Weights of a small mixture-of-experts language model, trained from scratch on English Wikipedia: vocabulary 2048.
Below are experts of layer 7 (counted from 0) of a mixture-of-experts language model. Rows are named down (a neuron's output weights, with its number) and show model dimensions 112-223. Each number is 200 + 30 x the weight over its row's rms, rounded and kept within 0 to 999.
Before each expert's rows: a language model's description of what the expert responds to. This comes from a sample of Wikipedia text that the model never trained on.

# expert 19
What it handles: Opening capital letters or syllables of proper names and other words, such as S, J, Jo, St, Ben in Benny or Bengal.
down0,196,244,224,202,158,259,232,185,210,200,229,172,211,188,202,164,207,190,201,195,187,211,211,237,227,129,126,208,260,190,168,208,227,188,171,215,227,217,214,191,210,160,227,207,247,175,189,211,232,226,205,186,219,184,213,198,201,195,150,189,226,212,231,155,185,205,185,200,200,193,243,198,202,133,240,173,204,136,229,217,186,185,159,254,165,165,237,212,201,186,228,230,194,147,230,212,251,158,163,143,158,158,216,205,256,249,197,203,190,260,218,193
down1,186,205,219,166,120,184,155,214,199,190,243,208,231,214,257,132,179,200,193,217,193,218,163,163,228,168,197,187,227,199,162,185,228,226,211,190,147,202,127,273,179,233,216,266,208,229,250,200,190,216,193,219,179,195,137,176,236,196,188,247,169,249,199,235,203,193,148,161,210,262,211,168,185,218,155,208,183,213,206,199,202,192,240,221,224,243,200,169,196,194,207,187,184,182,215,165,219,170,162,214,204,167,214,155,201,148,195,229,135,169,219,190
down2,155,156,254,166,183,219,260,199,188,136,181,185,208,167,137,239,154,219,209,174,213,180,209,185,226,165,212,194,198,249,208,168,215,212,139,190,170,195,234,162,234,192,228,264,226,205,193,171,218,178,263,169,176,140,183,251,193,223,157,193,152,203,158,187,175,213,134,196,182,197,237,203,172,207,187,168,230,205,249,243,216,244,270,223,210,183,227,223,175,224,241,238,176,197,230,187,159,193,194,220,213,210,170,227,184,174,169,179,204,215,289,253
down3,228,215,250,183,176,219,256,194,214,207,186,212,207,186,172,223,192,164,205,169,226,208,264,193,144,261,166,240,193,188,158,227,183,161,178,189,236,205,165,169,178,160,144,197,174,192,168,195,228,181,193,192,209,166,167,167,172,191,205,217,241,232,236,190,239,165,215,210,204,168,225,178,160,190,152,207,239,206,268,248,205,265,186,165,133,163,166,202,165,204,160,180,189,244,155,280,180,181,194,192,217,226,182,170,174,220,157,146,226,186,230,210
down4,215,175,196,190,127,180,176,162,215,183,209,171,131,164,201,225,167,219,187,196,183,211,198,142,280,208,204,222,153,184,178,159,157,199,174,226,157,198,177,212,198,206,171,206,193,185,242,224,245,156,169,182,180,232,223,184,333,172,231,215,216,156,177,164,206,245,179,185,194,241,166,128,170,151,182,188,155,199,243,169,211,232,207,139,193,224,201,232,200,192,199,196,201,220,188,220,247,195,180,229,230,233,165,158,181,191,182,182,172,216,133,237
down5,182,179,228,181,176,204,222,224,194,158,163,185,181,205,182,194,201,163,188,165,191,253,206,231,212,186,199,163,187,162,189,202,186,223,181,275,219,192,178,150,213,234,153,165,184,189,216,207,149,233,220,235,143,222,227,225,215,176,149,221,242,216,165,226,175,221,206,158,132,242,163,184,196,125,239,172,237,185,266,175,157,153,223,169,119,235,170,151,207,203,152,266,170,179,174,248,191,176,214,243,174,208,221,197,207,219,182,231,194,201,171,163
down6,190,239,186,241,191,175,232,207,231,201,198,225,190,200,244,227,162,169,155,196,246,193,191,226,220,242,201,201,192,225,167,148,251,219,177,168,187,220,148,156,253,224,250,199,228,234,175,137,235,242,177,175,219,132,219,206,196,170,197,167,199,196,147,171,212,160,210,236,174,169,217,215,189,210,249,232,223,204,230,186,234,205,202,230,191,170,205,241,202,135,215,237,170,187,176,241,191,204,185,187,189,179,225,219,144,205,155,184,205,205,220,249
down7,184,225,237,179,203,170,161,156,253,230,199,146,194,251,239,232,252,174,157,174,237,226,132,184,246,280,252,232,215,200,209,130,239,268,150,202,228,224,224,230,230,160,209,173,176,183,202,184,201,233,178,272,201,179,173,190,212,170,252,141,181,175,159,229,222,156,208,193,162,178,214,218,140,231,206,194,217,200,161,180,166,191,206,203,165,191,195,204,186,209,232,175,196,136,277,163,185,228,193,130,180,234,173,156,178,190,225,155,190,217,186,202
down8,200,186,257,184,179,228,214,247,194,233,194,179,171,176,159,195,177,173,178,203,211,182,231,252,242,205,195,168,252,151,206,210,197,211,227,193,187,159,168,140,191,217,190,146,132,231,208,214,232,182,205,233,224,185,266,204,193,224,159,230,203,205,187,189,142,203,182,144,187,214,211,190,243,210,192,190,185,234,240,212,180,205,177,204,262,214,217,257,238,191,198,164,207,201,177,190,158,168,186,184,212,212,164,257,214,153,156,200,182,213,195,231
down9,215,147,172,196,221,159,197,202,163,216,224,233,234,184,165,211,212,147,211,180,233,214,157,195,211,226,170,206,198,173,282,161,173,196,234,235,204,197,202,213,245,160,210,217,211,255,243,149,209,249,187,180,201,140,225,150,231,190,223,218,233,168,175,157,229,190,144,190,225,251,198,149,183,204,154,205,267,241,189,194,208,193,185,216,198,199,193,230,189,162,232,204,188,184,230,158,242,174,191,259,203,219,180,223,201,233,191,217,226,173,216,180
down10,154,187,193,166,195,158,255,182,163,153,225,215,193,191,185,191,233,221,240,215,185,178,207,214,184,145,263,184,199,235,156,186,202,185,205,199,209,239,234,183,157,181,164,178,138,180,207,276,221,216,193,165,183,225,237,219,214,246,191,186,153,240,193,244,183,190,149,185,186,202,173,232,227,188,147,205,134,176,188,165,229,222,205,190,210,195,182,169,199,162,157,187,253,235,211,169,205,172,209,186,202,211,194,223,165,164,259,164,182,185,215,177
down11,192,172,200,168,167,198,170,243,242,185,140,181,168,183,158,126,192,240,179,203,216,209,176,201,193,119,241,214,243,152,184,197,182,179,195,218,231,196,221,247,213,198,252,227,275,202,186,240,160,183,208,222,233,182,235,175,186,236,201,202,246,231,201,222,182,214,197,208,186,182,230,214,137,195,189,121,240,224,234,240,207,221,194,195,188,146,199,230,193,215,223,176,218,157,237,239,166,149,176,230,187,194,178,182,248,221,195,158,188,235,216,204
down12,147,200,173,251,167,174,244,253,129,245,206,214,200,218,203,246,197,174,214,219,182,224,168,185,156,160,224,210,184,241,220,186,211,223,184,214,206,214,150,153,146,195,181,195,187,193,133,185,172,212,192,227,174,222,158,203,232,215,144,204,209,186,236,275,166,167,201,223,166,206,243,152,176,188,126,164,182,214,202,246,197,174,220,176,197,244,173,201,185,203,209,232,219,190,202,161,209,139,158,211,209,157,171,203,132,230,203,241,177,173,167,214